From a checkpoint of a small mixture-of-experts model trained on Wikipedia.
Experts: 16 experts in each of 16 layers, 2 picks a token, a softmax router.
Training: a variant of Muon for the experts, 7612 steps.
Below are experts of layer 9 (counted from 0) of a mixture-of-experts language model. Rows are named router (the router's row for the expert), up (a neuron's input weights, with its number) and show model dimensions 0-127. Each number is 128 + 24 x the weight over its row's rms, rounded and kept within 0 to 255.
Before each expert's rows: "gets" lists some tokens that make up at least twice as much of what it gets as of all text. This comes from a sample of Wikipedia text that the model never trained on. Tokens count by the router's weight.

# expert 10
gets: "\n", " |", "\n\n", "-", ":", "|"
router [124 163  90 135 121 117 111 109 172  87 118 178 171 104 164 121 136  95 107 136 117  75 137 128  94 124 124 113 193 127 111 148  80 182 143 136 126 152 138 117 131 116 107 127 164 118 130 127 138 112 126 140 136  87  98 153 130 104 138 156 128 142 131 155 139 132 144 121 141 106 144 109  88 131 120 128 137 104 131 147 146 120 128  85 130 150 118 155 149 106 114 124 144 114  97 132 125  91 142 131 104 130 173 129 160  92 110 134 174 149 121  84 121 142  96 171 128 157 186 131 146 128  94  94 167 118 120  96]
up4 [152 145 118 131 197 120 185 151 160  36 146 111 132 132 130 118 120 125 139 147 130 105 119 113 170 120 154 124 119 106 117 105 166 129 155 117 131  89 119 128 158 103 112 105 155 147 133 129 107 147 175 114 106 127 113 136 131 104 116 122 171 143  90 103 137 121 118  96 148 158 111 105 123 109 103 143 168 109  93 159 128 181 134 114 140 163 125 109 138 149 124 136 121 111 129  94 150 102 180 105 150 102 170 145 104 123 127  97 121 124 158 140 108 108 105 117 119 136 132 149 121 113 126 150  72 108 113 126]
up5 [170 130 108  98 115 111 133 118  97 141 184  91 184 120 111 164 140 147 140 116 108  85 165 142 172  89 110 135  93 157 147 123 102 171 132  97 136 104 124 144 133 148 121 132 151 122 155 118 134 138 121 143  85  94 120 161 148  93 102 121 133  97 150 125 178 149 144 147  65 126 146 102 107 129  96 143 155 148  68 132 132 124 143 138 129 116 158  96 126 138 133 117 111 120 123  98 108  84 163 150 105 153 160 120  94 150 104 122 143 163 119 123 115 135 111 124 106  86 128 112 123 121 145 127 132 150 166 132]
up6 [135 131 108 148 128 165 154 113 165 103 133 104 118 106 131 113 112 157 180 117 156  74 117 144 113 161 144 129 154 134 140 127 113 141  93 111 167 123 146 143 182 102 114  83 175  84 148  76 104 127 113 140 170 128 141 103 165 108 124 126 120 150 144 132 121 159 125  98  88 123  77 150 100 163 141  95 119 155 147 130 139 110  87 140 136 100 119 112 157 144 145 136 145 148 153 134 146 139 160 115  83 118 139 134 142 163 106 109  88 165 147 114  86  94 144 125 133 105 119 130 139 150 155  99 126 104 139 128]
up7 [124 147 128 142 160  86 145 133 124  96 108 103 147 130 104 137 108 159 116 137 137 121 151 166 130  90 159 142 104 164  99 110 158 112 128 136 150 138 117 146 111 154  99 164 128 131 113 103 112 123 113 104 115 154 126 169 160 132 130 132  82  98 103 164  70 128 142 158 118  89 100 106 128 121 135 176 142  77 143 124 134 118 186 118 124 153 104 110 169  81 114  92 105 138 124 174 111 142 100 154 159 155 100 141 151 146 118 101 157 129 134 113 115 139 142 159 139 118 121 134 137 162  70 130 158 101 147 129]
up8 [129 139 134 114 111 162 147 158 141 136  96 150 125 146 123 104 123 151 127  92 125 140 120 117 120 169 147 147 130  93  69 160 105 152 136 123  98  94 144 130 117 116 135 154 122 123 156  96 137 159  97 144 107 128 106 143 140 155 172 127 147  86  93 135 127 162 166 104 163 137 137 112 113 130 120 161 143 163  90 150 155 114 135 158 155 152 117 132 126 122 169 109  69  98  95  77 153 123 168 138 123 113 106 142 106 139 168 127 134 137 153  97 130  96 124 114 127 103 117  71  93 126  80 109 162 145 156 117]
up9 [ 90 143  96 151 150 134 119 109 120 134 154 125 185 117 123 136  70 114 111 134 178 124 147 111 106 127 133 158 145 150 141  87 130 154 158 118 115 126 111 132 135 169 135  87 132  98  98 142 100 153 125 101 123 161 125 145  91 144  95  91 137 134 123 121 119 112 120 126  82 123 136 102 164 121 150 136 118 158 148 158 120 107 116 144 137 146 138 133 176 119 147 121 165 135 127 134 125 105 107 106 155 128 132 149  80 141 117 164 110 107 146  96  73 124 134 162  67  66 146 135 141 143 159 150 148 176 125 143]
up10 [117 146 154 109 135 110 165 125 151 108 116 167 114 145 139 109 150 166 128 121 130 121 145 152 139 123  90 160 147 147  85 166 133 107 167 149 139 149 140 116 111 208 125 125 124 127 112 108  72 170 134 114 100 100 115 104 141 119 122 172  97 134 157 115  96 157 151 156 146  99 149 134 126 134  74 126 131 173 140 146 151 105 109  98 106  87 116 133 146 113 171 124 123 110 101 127 110  71 166 144 133  90 133  96 109 126  75 123 156 104 112 147  85 133 131 141 140 142 121 141 131 129 133 131 139 108 112 120]
up11 [164 118 134 124 130 155 166 133 155 143 121 137 125 131 160  79 130 145 127 115 126 125  98 138 122 130 116 141 139 155 134 115 118 140 146  79 134 113 110 148 104 152 137 172 137 116 107 141  87  72 152 111 164 154 114 149  99 109 132 122 136 160 121 153 141 133 123 174  91 148 123 139 129  96 132 125 105 124 119 130 154 136 102 124  74 129  54 149 149 156 145 120 116  91 134 119 120 145 128 181 101 128 158  81 132  89 116 103 144 135 111  96  99 178 130 113 128  97 110 165 191 171 115 122 123 139 140 103]

# expert 5
gets: " and", " of", " in", " to", " of the", " the"
router [127 129 118 125 167 141 109 116 138  88 182 147  92  74 137  97 133 144 165 129 130 101 143 147 101 134 122 135 115 144  97 123 132 134 135  98 134 145 115 109  88 114 106 122  91 134 158 124 113 106 130 150 154 151 138 130 135 114 130 138 116 119  95 143 154 154 107 124 152 124 155 104 118 171 113 132 107 174 157 165 126  95 144 143 126  96 106 136 115 119 189 111 133  82 127 126 166 116 109 117 116 138 104 146 154 122 163 128 150 183  83  96 116 102  58 129 140 154 133 169 101 105 169  95 127 117 154 125]
up0 [143 136 138 127 137 175 129  62 109 109 141 150 180 157  84 151 138 132 113 100 122 152 119 136 156 142 155 152 143 134 133  51 116 134 116 125 115 115 118 104 100 148  96 178 158 157 139 135 163  93 114 151 188 127 107 141 128 141 128 149 130 136 119 119 106 136  97 110 100 110 150 147 152 135 110  79 134 169 149 108  90 112 124 131 118 104 140 137 118 112 178 133 119 136 143 131 139 122 135 147 133 165 158 117 168 124 130 119 151 123  50 157 132 130 100 131 122 111 111 108 144 136 129 134  77 140 112 126]
up1 [117 123 132  97 112 108  84 184 127 146 147 110 128  76 166 127 118 148  84 118  96 123 167 142 146 122 143  97 129 153 103 172 126 121 144 157 152 151 162 151 113 121 119 137 129 127 133 107 117 195  90  88 138  90 152 181 111 127 157 128  99 122 102 123  98 152 132 122 107  97 112 112 136 147 135 125 151 128 120 102 168 122 143 147  80  81 161 150 126 131 107 140  91 119 121 138  98 145  86 123  97 125 122 143 167 102 146 120 127 149 118 136 106 141 110 145 180 116 135 141 112 149 173 157 113 112 124 139]
up2 [ 95 130 126 140 127 100 101 122 135 144 159 148  97 148 170  96 115 143 145 141 122 123 143 128  96 108 134 147 163 160 104  81 124 163 113 115 120 163 127 151 178  90 112 109 118 154 153 108 106  94 119 130 140 139 108 162 104 115  94 145  72 140 130 135  94 153 118 143  88 136 143 144 114 118 131 106 130 136 152  92  89 114 204 111 165 147 106 134  89 144 121 134 141 137 162 112 115  97 103 106 115 134 113 126 141 133 175 150 128 114 148 105 115  86 173 116 173 159 114 122 142 101  99 155 139 159 134 142]
up3 [153 132  83 115 162 145 112 104 143 101 162 103 140 108 181 134  87 109  97  95 130 124  94  91 140 127 131 155  66 102  98 118 113 117 175 128 161 116 151 136  96 138 152 132 153 136 141  94 133 132  82 162 152 150 166 127 101  98 110 166 104 117  88 145 135 160 153 152 150 155  99 162 120 148 126 149 125 120 152 130 156 125 134 159 116 143 151  99 164 135 113 117 123  94 163 129 141 120 116 131 126  87 114 107 122  84 133 138 155 121 147 132 119 125 139 148  89 143 159 125 117 116 163  87 160  91 120 138]
up4 [ 96  90  91 157 136 129 103 153 127  77 115 141 115 113 157 114 147 111 115 130 149 142 109 128 121 109 117 164 135  83 180 108 114  72 160 124 114 124 160 144 134 109 132 110  96 117 117 160 136 152  98 128  92 133 144 156 148 157 114 153 132 110 124 100 134 119 129 172 167 135 132 140 117 118 161 123 170 128 169 130 171 122  98 109 121 101 108 153 125 137 136 157 114 140 170  92  99 167 117 125 125 106  92  87 111 109 173 115 156 149 148 108 129 148 150 128 110 180 140 126 108 100 123 172 161 100 146 138]
up5 [111 114 106 137 133 101 108 117 136 114 185 138 122  80 109 126 154 144 134 110 149  62 113 166 104 104 130 124 123 163 127 174 145 112 134 108 150 117 146 148 142 158 147 138 101 119 144 101 151 122 124 165 103 131 123 135  80 100 121 157 143 152 130 154 166 142 101 187  93 122 122 129  96 141 114 148 143 119 157 101 134 136  80 140 126  86 107 100 131 146 138 136 137 135 115 103 178  87 108 127 140 108 138 120 118  87 117 124 139 145 144 134 137 127 102 117 168 171 164 139 143  91 180 137 161  83 134 141]
up6 [199 141  66 116 108 132 137 133 138 138 126 152 153  72 117 113 120 130 153 129 101 125 133 132 103 139 121 140 105 167 124 135  84 146 110 137 151 122 110  96 128  81 127 152 138 117 108 113 107 184 114 117 123 150 102 139 132  95 140  71 146 100 175 146 106 134 132 119 146 145  90 126 137 127 142 131 105 154 130  89 113 127 102 135 113 144 159 139 154 130 158 112 149 128 131 151 127 148 107 123 144  81 164 174 160  83 117 122 134 142 151 112 155 127 137 153 127 184 139 122 131 153  96 134  88  84 110 157]
up7 [121 119 108 145 127 106 119 105 127 110 144 132 104 127 131 120 124 126 140  96 118 158 141 116 136 165 115 175 131 150 112 148 125 112 108 152 155 125 154 140 152 181 153 118 116  57 164  97 127 118 124  98 109 133 113 151 149 126 109  87 171 155 181 116 114 128 154 120 148 113 135 110  95 164 127 120 137  96 123 136 157  98 125 140  69 136 163 132 140 118 136 123 122 115 151 158 117 147  96 183 121 142 135 110 155 135 152 138 109 139  96 109 107  90 168 146 115 136 126 160  97  61 109 113  76  90 157 125]

# expert 3
gets: ".", ",", "\n\n", " The", " that", ", the"
router [ 93 167 152  98 116 160 175 159 106 120 139 156 148 126 220 131 121 113 124 142 131  90 174  98  87 134 125 117 114 137 151 105 110 110 151 137 121 165 141  73 139 139 105 120 116 141 119 139 115 101 157 120 171 111 154  79 126 154 143 150 103 150 117 101 132 140 163 126 153 115 154 152 153 167 176 123 123 112 138 138 124  88 129 126 133 137 103 136 138 113 138 120 129 121 125  96  99 134 122 117 112 117 149 123 102 124 147 129 109 182 108 130 148 106 115 139 112  88 135 135 114 141  58 124  93 125 144 111]
up0 [110  97 121 119 119 157 119 153 104 165 143 169 127 120 166  78 168  76 124 147 134 109 136  89 155 165 136 117  97 132 150 145 120  94 154 146 122 122 122 131 123 147 123 144 115  71 103 119 188 131 124 101 157 165 119 128  90 145 155 174 104 122 123 107 132 112 140 111 143  73 106 167 121 134 101 120 162 132 129 141 129 134 125 108 106  71 146 145  78 111 151 124 128 120 111  92 178 151 122 116 106 124 106 142 145 134 134 107 133 136 119 131 155 131 128 136 135 142 145 158 165 155 103 116  67 105 137 140]
up1 [137 139 147 129  71 159 106 158 100 146 179 145 139  93 128 118 120 157 113 137 140 129 150  87 143 128 153 135 105 115 105 128 115 151 128  91 118 135  98  80 118 105 105 133 155 125  82  95 120 106 130 138 113 134 173 113  84 101 150 106 111 152 151 138 150 126 156 152 112  94 125 108 114 142 147 124 134 106 169 141  93 141 133 112 135 188 111 124 139 138 135 132 162 168 122 101 130 131 161 148 144 142 122 153 143 147 161 120  90 102 166  68 124  88 158 132 133 155 120 102 151 159 101 122 121  99  77 142]
up2 [109 129 123 142 140 136  95 129 108 110 164 162 139 111 150 148 140 129  87 148 122 134 116 133  85 110 147 126 147 109 113 162 111 114 162  96 150  96 175 133  96 176 127 124 140 126 137 116 131 147 101 141 141 166 119 134 131 105 105 135 167 119 101 143 158 179 111 107 150 118 126 149 105 141 138 135  73 106 115 123 101 105 127 101 138 125 103  91 153 162 163 143 128  97 104  88 133 130  91 116 132 148 171  72 105 159 179  93 151 140 123 131 172 145 120 115  95 152 111 143 126  89 118  93 127 167  94 118]
up3 [120 131 104  85 128 111 167 140 125  97 163 166 142 135 109 118 138 130 116  97  91 128 123  87 138 143 180 137 124 138 172 124 143 119 142 128 117 116 113 112 139 128 104 118 166  91 150 131 137 150 132 105 121 131 153 118 129 176 165 139 176 162 154 151 154 116 165 120 136 166 119 119 154 117 134 107 113 132 121 105 109 117  65 115 151 135 116 134 127 126  95 117 159 107 133 138 130 176 118 128 170 133 182 118 134 122 150 115  68 111  90  87 110 136  98 128 133 107 134 133  74 159  89 143 102  90 142  98]
up4 [150 152 103 192 147 100 140 118 112 133 159  90 104 145 146 150  88 118 109 156  94 140 142 125 116 101  98 147  85 109 152 125 122 111 125 145 121 138 168 140 187 163 142 125 117 115 157 145 104 134 131  89 173 181 148 127 121 197 103 119 114 118 148 123 116 161 135 122 107 121 107 112 119 122 153  90 145 134 128 165 105 133 119 144 123 122 150 152 125 118 122 119 127 116 135  95  79 139 145 158 127 156 155 125 129 109 157 161 118 123 141 125  73  65 119 158 123 122 134  96 148 139 121 109  93 138  95 113]
up5 [ 84 126 124 130 174 177 134 113 120 125 115  98 158 134 159 182  87 125 132 106 153 105 161 117 121 108  94 127 125 194 145 118 103 115 134 121 101 124 123 100 140 137 113  97 119  97 154 136 103 151 144 113 109 120 128 163 128 134 117 127 112 121 154 146 122 130 133 143 135  89 118 137 120 139 145 126  89 121 124 142 123  98 106 186 111 108  83 104 121 128 126 116 104 130 128 120 159 157 119 130 105 126 178 140 115 180 141  74 147 189 108 125 102 128 162  99 126 125 168 173 174 114 138 108 101 155 146 142]
up6 [143 158 144 151 155 125 149  81 120 139 156 156 121 133  76 157 159 101 112  95 150 155 104 161  95  87 127 101 127 122 116  91 114  97 131 151 129 106 165 133 145 141 101 116 105  78  95 131 136 166 123  90 153 117 116 119 119 147 145 104 122 160  80 113 128  86 125 126 113 121  98 158 161 194 131 128 145 150 127 101  93 162 140 119 141 100 165 159 109 113 156 122 118 106 150 114 163 101 120 127 141  96 155 107 121 137 133 105 134 136  94 109 135 146 150 130  99 180 119 148 102 121 173 142 129 106 127 126]
up7 [ 94 127 155 158 146 131 118  98 168 125 153 184 134 147 123 173 133 105 134 100 154 115 144  65  94 121 124 139 112 104 121 120 107  75 147 137 109 135 143 108 145 149 138 100 147  80 135 121 165 120 129 108 129  97 107 151  94 123  82 131 135 119 152  93 133 175  70 100 138 104 115 136 160 123 161 163 149  83 176 155 137 167 108 123 162 105  85 151  93 114 145  97  96 107 125 149 153 122 136 137 126 129 151 115 147 130 140 114 128 130 120 123 127 102 137 128 145 115 132 142 146 138 125 142 105 151 142 178]

# expert 14
gets: " was", " is", " a", " f", " were", " are"
router [145  80 134 167 117 115 156 173 138 173 132 113 150 144 149 116 113 117 168 180 146 147 104 136 106 130 119 147 133 146 148 136 140 157 136 124 129  82 140 160 132 138 152 118  86 126 137 132 117 124  86  84 102 132 102  95 127 128 102 114 116 145 102 173 118 122 102 108 118 121 134 144  98 138  92  98  95 124 125 174 131  91 139 133 145 108 160 133  89 161 131 134  60 160 126 141 137 162 169 118 132 101 130 124 146 136 119 118 164  89 139 138 147 163 115 125 158 139 121 150 109 113 126 119  81 152  84  85]
up0 [159 136 124 159 152 148  79  77 112 148 187 128 131  94 150 126 114 108 135 160 118  95 116 127 138 150 150 155 151  92 137 133 123 152 129 118 137 125 116 121 138 103 117  93 113 106 134 151 167 137 139 159 103 112 155 129 129 111  83 137 130 124  58 144 139  87  81 173 146 139 138 167 138 119 101 122  98 100 130  99 124  90 150 139 162 124 117 125 116 176 136 142 104  99 114 135 140 146 123  99 148 106 115 185 107 176 122 146  87 148 144 122  98 148 157 116 131 157 114 111 127 136 115 119 119  91 143 158]
up1 [141  93 133 172 135 100 124 124 117 136 143 178  94 128 133 119  77  84 141 129 144 124 152 144 124 129  95 102 143 158 176 151 107  93  89 149 155 107 121 160 135 145 127 105  96 116 169 144 112 108  96 138  91 166 115 133 125 164  96 138 130 118  92 122 153 180 102 155 128 121 107 150 166 127 139  99 110 126 114 104 105  98  96 152 126  90  98 141 176 131 101 109 143 102 105 135 122 176 119 135 131 127 131 154 155 129 127 109 157 152 140 137 197 101 115 133 148 115 139 102 109 118 150 114  89 120 124 127]
up2 [153 149 107 114 132 150 110 139 114 114 146 151  96 148 148 131 157  91 107 128 140 123 182 150 158  94 159 120  94 147 110 108  98  98 134 153  83 107  92 102 115 176 111 111 100 110 119 124 113 143 118 125 111 143  95 135 106 135 110 106  82 144 130 217 115 128 122 114 166  94 173 114 103 158 134 129 120 120 117  96 139 148 141 149 110 151 169 107 145 149 147 139 117 100 149 135  76 163 169 107 128 101 106 141  83 163 152 119 152 138 104 113 103 126 107 147 118 152 131 146 122 114 122 125 138 127 162 138]
up3 [115 107 137 191 143 105 125 161 116 143  89 135 171 143 128  93  91 135 153 119  96 130 152 142 147 132 128 109 157 155 102 137 129 165 136 132 161 105 138  96 135 149 193 112  89 116 157 101 115 120 117 132 114  90 143 102 166 117 128 113 147 114  95 149 125  89 117 147 169  95 169 119 119 153 129 115 115 105 105 111 165 109 131 167  92 117 152 124 154 133 102 136 100 158 129 144 141 111 100 102 141 126 132 144 133 148 103 138 162 116 126  88 150 111 169 116 117 147 158 127  89 135 147 142  56 143 135 126]
up4 [159 121 145 151 146  92 129 171  82 128 148 138 138 120 122 117 124 131 163 212  84 133 141 138 147 111 133 122 175 145 149 135 129 121  94  96 149 102 109 122 130 137 137  93  94 129 105 107 137 120 116  98 128 132 115 157 132 111 123 168 142 122 131 114 156 158 161 149 134 143 115 126 126 104 110 146 108 114 147 137 185 165 114 110 151  97 123  78 119 161  94 131 107 133 128 113  96 129 162 146  72  95  97 156 126 116 117 145 122 107 156 154 113 103 126 104  84 131 140 174 114 125 126 112  95 166 108 164]
up5 [113  79 100 164  94 151 127 148 134 119 128 149 105 122 116 108 151 142 136 144 169 118 120 115 122 139 125 156 123 118  97 164 128 105 167 137 119 121 150  97 151 111 166  65 139  98 153 121  63 130 137 137  75 169 131 139 120 138 154 166 132 155 123 136 123 117 120  95 169 139 118 149 140 140 129 129  75 161 106 102 133 124 107 132 134 140 149 144 137 183 152  62 118 124 119  91 139 146 116 144 130 138 140 175  91 111 184 108 130 142 162 146 124 119 128 120 107 143 123 117 123 159 145 116  90 140  99 130]
up6 [132 157 128 158 107 115 132 173 101 154 142 139 165 187 104 126 108 131 131 157 129 143 121 104 119 137 158 141 134 146  81 125  77 154 127 134 141 108 108 130 164 159 135 102 117 125  68  89 138 156 137  96 132 110 109 135 129 122 102 123 111 149 152 167 128  80 123 135 160 124 111 143 105 176 108 133 147 119 107 128 109 138 114 125  98 110 105  96  77 119 105 140 124 169 115 127 144 144 125 133  95 116 124 137  88 140 144 133 206 158 127 139 150 119 127 104 124 162 144  93  93 163 157 143 127 107  85 130]
up7 [137 112 141 125 105  97 134 125 150 131 144 119 150  89 133 135  34 157 145 126 139 133 153 104 119 121 124 140 160 132 182 150 115 159 126 132 140  87  94  72 112 119 142 136 140 148 131 144 186 148 135 150 153 150 130 135 156  72 161 128 120  94 120 103 139 156 107 131 140  99 137 159 110 132 132 107 137 114 116  89 179 187  70 165 114 109 126  96 121 138  83 132 154  93 126 117 135 118 127 130 138 144  91 131 128 137 123 122  93 111 128  99 144 122 116 129 129 168 107  99 127 134 123 138 117 152 149 126]

# expert 13
gets: " s", " c", " m", " b", " w", " t"
router [118 162 137 169 139 107 131 135 145 151 119 125 134 133 138 156 148 103 170  96 145 140 108 120 111 127 129  99 121 122 155 136 168 107 123 147 125 121 119 187 109 116 152 129 135 151 112 120 150 152 149 123 127 139 110 126  98  72 143 123 106 166 120 106 166 164 103 114 130 152 121 109 138  66  80 101 103 134 151  93 133 106 102 128 123 137 104 141 115 133 143  83 144 116 147 124 108  94 117 143 102 103 129 113 106 198 163 123  72 130 147 143 119  81 157  97 143 173 140 146  92 153 150 135 121  88 150 114]
up0 [125 118 143  99 156 117 127 159 118 139 144 110 155  88 170 128  88 144 121 102 157 166 149 109 132 141 147 117  98 107 171 128 165 114 153 111 127 175 144 115 131 139 214 129 112 127 128 103 120 139 122 115  96 168 134  84 104 141 125 124 123 185 152 146 146 154 103 101  90 106 100 141 159  97 115 103 128 128 155 132  82 133 109 120 116 139 106 112 114 115 124  99 131 145 127 130 104 141 107 177 113  84 128 103 144 168 114 139 155 114 152 112 167 103 169 151 112 137 136 107 122 161 102 139 127 107  96 132]
up1 [110 152 145 130 118  88 113 167 116 115  90 115 101  93 119 124 128 142 126  97 166 156 147 138 146 118 120  97 146 105  87 115 107 112 150 154 150 116 125 143 114 138 126 146 136 114 136  73 151 167 131 140  98 164 110 165 129 146 136 108 102 138 114 110 122 156 134 125 143 142 124  88  95 136  98  78 161 152 125  88  96 175 143 142 127  77 157 137 110 149 149 138 169 126 122 135  81 125 129 175 144 112 131 118 133 132 132 134 127 149 118  94 141 153 151  79 111 157 167 154 152 144 129  87 168 114  79 153]
up2 [133 114 131 119  97 120 123 140 145 123 186 132 113 125 135 126  98 104 141 140 139 113 118 125 146 101 118 144 133 121 117 100 119 114 150 140 123 149 107  73 133 167 151 132 119 172 140 126  95  81 138 121 123 134  78 173 105 120 173 147 131 151 143 122 118 159 132 110 100 134 150 113 103 138 118  79 137 147  88  92 135 154 136 149  72 110 137 128 128 135 138 115 149 100 145 194 131 115  94 147 103 151 120 134 131 123 114 117 120 151  88  62 135 129 173 122 127 137 166  97 102 169 142 166 128 108 141 185]
up3 [133 131  92  98 150 107 158 150 140 121 134 143 159 170 120 114 121  98 105  84 110 169 145  98 138  94 125 122  86 126 134 189 121 113 160 166 126 102 115 147  94 122 125 112  79 137 123 124 146 156 167 126 108 133  97 107  76 125 102 132 113 155 124 115 174 164 107 111 108 111 106 124 131 153 115 113 168 149 196 106 134 112 110 155 126 124 107 156 104 104  95  95 165 102 172  90 102 142 141 133 134 129  98 138 142 148 141 142 139 116 125 128 151 114 127 149 181 106 166 135 130 107 131 134 122 149 116 136]
up4 [151 106 168 142 151 117 150 151  95 140 102 142 112 127 123 108  77  72 150 156 162 109 126 132 110 144 134 126 119 154 121 104 159  85 140 180 146 115 118  96 157 110 127 138 132 100 154 154 155  97 108 146 128  78 137 162 172 139  84 102 101 116 165 160 143 152 138 128 111 164 102 151 103  92 137 145 147 174 133 143  91 131 107 118 148 127 116 163  90 144 126 137 185  99 129 120 127 136 149 103 165 155 152 116 110 155  99 125  95 117 104 124 146 103 150 108 127 167 118 118 112 146 150 138 123 130 119 149]
up5 [161 109 132  99 104 116  85 111 185  94 113 128 132 133 123 105 144 140 157 142 140 125 132 133 158 137 172 179 121 161 163 157  94  97 151 117 126  82 135 124 178 171 143 156 154 130 111 156 122 166 139 139 115 132 115 111 114 131 125 113 150 153 106 163 129 124  86 149 150 140 123 142 138 107  75 145 129 156  96 116 133 147 148 120 131 108  98 135 116 129 108 134 139 154 141 121 104  96 148  91 119  78 123 126 120 125 136 131 136 128 159 135  83 146 117  88 124 159 132 131  68 112  85 192 136 138 111 140]
up6 [166 118 131 162 149 130 110  90 128 117  98 134 142 112 149 141 122 127 111 173 127 117 131 159 125 142 126 127 109 129 149 119 120 167 122 177 158 125  94  97 146 124 128 111 101 152 121 119 119 109 156 139 152 114 128 163 133  98 137 189 160 109 128 122 133 102 168 115 157 116 114 111 107 125  96 113 102 103  66 141 142 135 128 159 141 126  55 180 136 128  98 105 132 101 100 131 107 158 131 182 134 156 125 130 157 168  98 104  78 142 137 103 122 102 111 104 169 160 161 133 155 152 120 111 136 113 137 117]
up7 [141 135 120 155 131 127 132 122 137 121 102 131 144 114 186 125  84 152 126 104 133  96 117 129 135 128 165  95 120 109 130 143 134 137 138 147 147 128 133  78  81 128 105 124 187 156 128 123 106 129 136 171 106 138 129 137 139  92 137 165  81 146 112 128 125 138 119 152  84 124 151 176 135 103 114 103 111 161 142  90 157  94 111 105 119 126 112 116 115 148 102 145 118  88 125 110 127 155  99 142 158 110 104 139 170 114 145 194 144 175 139 148 104 140  89 145 175 112 172 122 126 136  98  92 122 131 149  89]

# expert 2
gets: " B", " F", " C", " M", " K", " P"
router [115 121 158 121 108 161 151 145  98 143 117 121 152 121 119 143 141 120 125 163 150 134 136 128  99 134 111 150 128 154 129 102 123 124 121 153 134 121 163 134 111 116  90 126 143 107 125 147 103 123 113 127 111 165 173 162 135  71 133 119 116 138 170 127 128 105  95 132 170 133  75  96 152  84 112 126 117 148 111 168  88  91  67  91 122 149 113 105 117 150  79 154 164 152 120 150 154  92 134 133 160 101 160 112  98 130 154 131 118 157 172 168 112 153 133 141  99 127 170 146 154 131  93 120 141  97  98 117]
up0 [158  93 131 160  97 181 141  98 140 135 127 143 182 147 129  82 101 131  78 151  61 110 114 113 106 159 130 162  71 155 130 100 123 166 153 107  98 104 154 144 146 160 118 129 108 118 136 104 140 142 127 121 161 155 125 149 121 119 142 139 129 186 144 134 147  96 132 101 119 134 125 147 128 163 130 144 168 165 122 166  89 123 126 127 135 149 106 120 132 140 119  94 104 136  88 141  78 132 124 143 136 112 142 158  94 112 108 136 151 113  99 123 165 149 142 144 128 125 129 107 153 113 136 110 119 109  83 147]
up1 [110 111 152 105 103 123 141 145  90 133 134  70 155 136 159 173  76 135 148 131 145 126 114 146  95 142 127 127 158  99 140 143 103 126  87 107 131 104 111 136 131 127 193 157 126  79 162 137 136 140 135 170 116 111 122 151  98  84 132 155 135 143 109 145 124 132 141 166 139  71 161 124 143 118 151 125 125 119 103 150 131  86 110 133 158 127  93 101 100 152  99 151 113 154 143 100 129  81 151 131 117 118 132 104 119 151 126 129 139 101 113 176 133 165 107 102 119 113 142  81 186 138 125 147 123 135 119 106]
up2 [109 128 153  65  64  95 144 152  79 146 153 118 154 114 142  85 110 137 142 130 115 121 124 143  75 148 124 150 119 156 113 151 112 151  99 125 143 113 116 136 113 142 165 165 124 143 146  80 131 122 142 152 114 140 158 165 125 139 139 117 130 153 124 141 123 113 123 136 151 140 106 134 164 123 169 174 165 124 139 130 113 131 108 129 143 130 148 100 107 138  72 139 114 115 128 120 139 162 156 164 117  96  99 139  92 125 101 133 172 149 120 184 186 100 118 130 111 124 147 117 127 102 144 135  91 108  95 149]
up3 [100 149 143 114 121 117 147  67 169 151 155 123 160 160  97 126 146 128 118  94 124 156 121 105 165 117 110 178  99 135 171 118 142 137 120 137 179 110 101 109 111 103 163 106 132 149 135 148 173 111 115 117 125 124 125 126  95 130 131 127 136 110 116 171 118 109 158 175 151  63 126 113 149  98 130 110 108 106 139 108 149 137 113 128  90 131  93 135 150 183 117 105  97 135  93  92 118 123  91 136 101  88 127 117 116 150 163 137 148 133 139 133 117 149 133 173 135 132 100 182 144 135  99 131 120 146 117 143]
up4 [190 141 127 150 149 121 111  81  80 134 129 118 134 122 153 100 117 118 102 191  89 140 124 107 162 137 130 126 134 135 135  97 138 149 129 157 111 117 109 112 155 109 139 121 139 108  93 140 126  62 135 123 125 110 121 148 146 120 144 154 160 163 131 112 121 163 161 146 105 121 119  89 143 151 122 132 193 127 126 136 140 117  55 171 136 118 113 127 141 109  95 140 125 128  92 107 147 144 119 157 119 155 138 103  90 150 182  98 144 143 156 146 119  91 111 132 112 113 126 138 174  91 147 113 114 117 121 132]
up5 [130  88 107 156 132 141 137 103 104 156  80 171 138 118 131 157 129  76 147 154 134 116 128 135 140 108 180 158 168 144 138 136  96 119 102 150 141 135 110 156 114 137 115 116 125  96 121 138 107 149 126 130 135 101 104 158 140 107  73 139 121 133 108 108 125 105 134 151 140 139 147  96 129 107 130 126 151 114 173 145 111 103 142 159 167 121 109 104 101  92  80 149 155 135  85 107 114 116  92 161 145 181 130 118 128 130 147  92 126 154 171 143 147  82 106 131 135  98  91 136 123 132 170  93 115 163 112 162]
up6 [124 105 104 140  98 154 104 148 142 132 136 121 140 132 102 163  95 100 128 164 163 108 127 135 179 106 135 150 139 117 135 135  77 175 131 166 132 140 157 113 145  68 158 105 122  90 136 149 166 162 161 125 130  88 142 164 104 127 127 112 110 123 134 108 142  97 106 134 149 134 108 124 157 134 129 118 114 123  92 115 117  43 167 101 117 140 163  98 128 122 133 153 105 137 111 142 132 149 153 143 136 102  66 136 107 148 150 141 140 143  90 127 149 124 156 106 157 119 131 119 134  93 124  91 112 154 145 103]
up7 [141 114 129 155 122 101 141 156 106 155 152 161 119 107 172 110 139 167 146 152 167 101 102  87  98 136 143 131 166 144 115 150 161 103 137  94 150 139 153 132 142  95  97 147 137 135 114 135 168 139 128  78 124 145 138  75 102 127 135 136 124 147 126 103 145 124 141 167  87 118  78  91 163 116 139 151 128 116 115 151 149 113 119 103 140 113 131 131 108 145 109 102 113 102 134 123 123 180 143 143 163  85 125 108  96 127 143 147 144 114 174  81 104 110 125 146 111 173 121 134 126 120  91 163  89 129  83 143]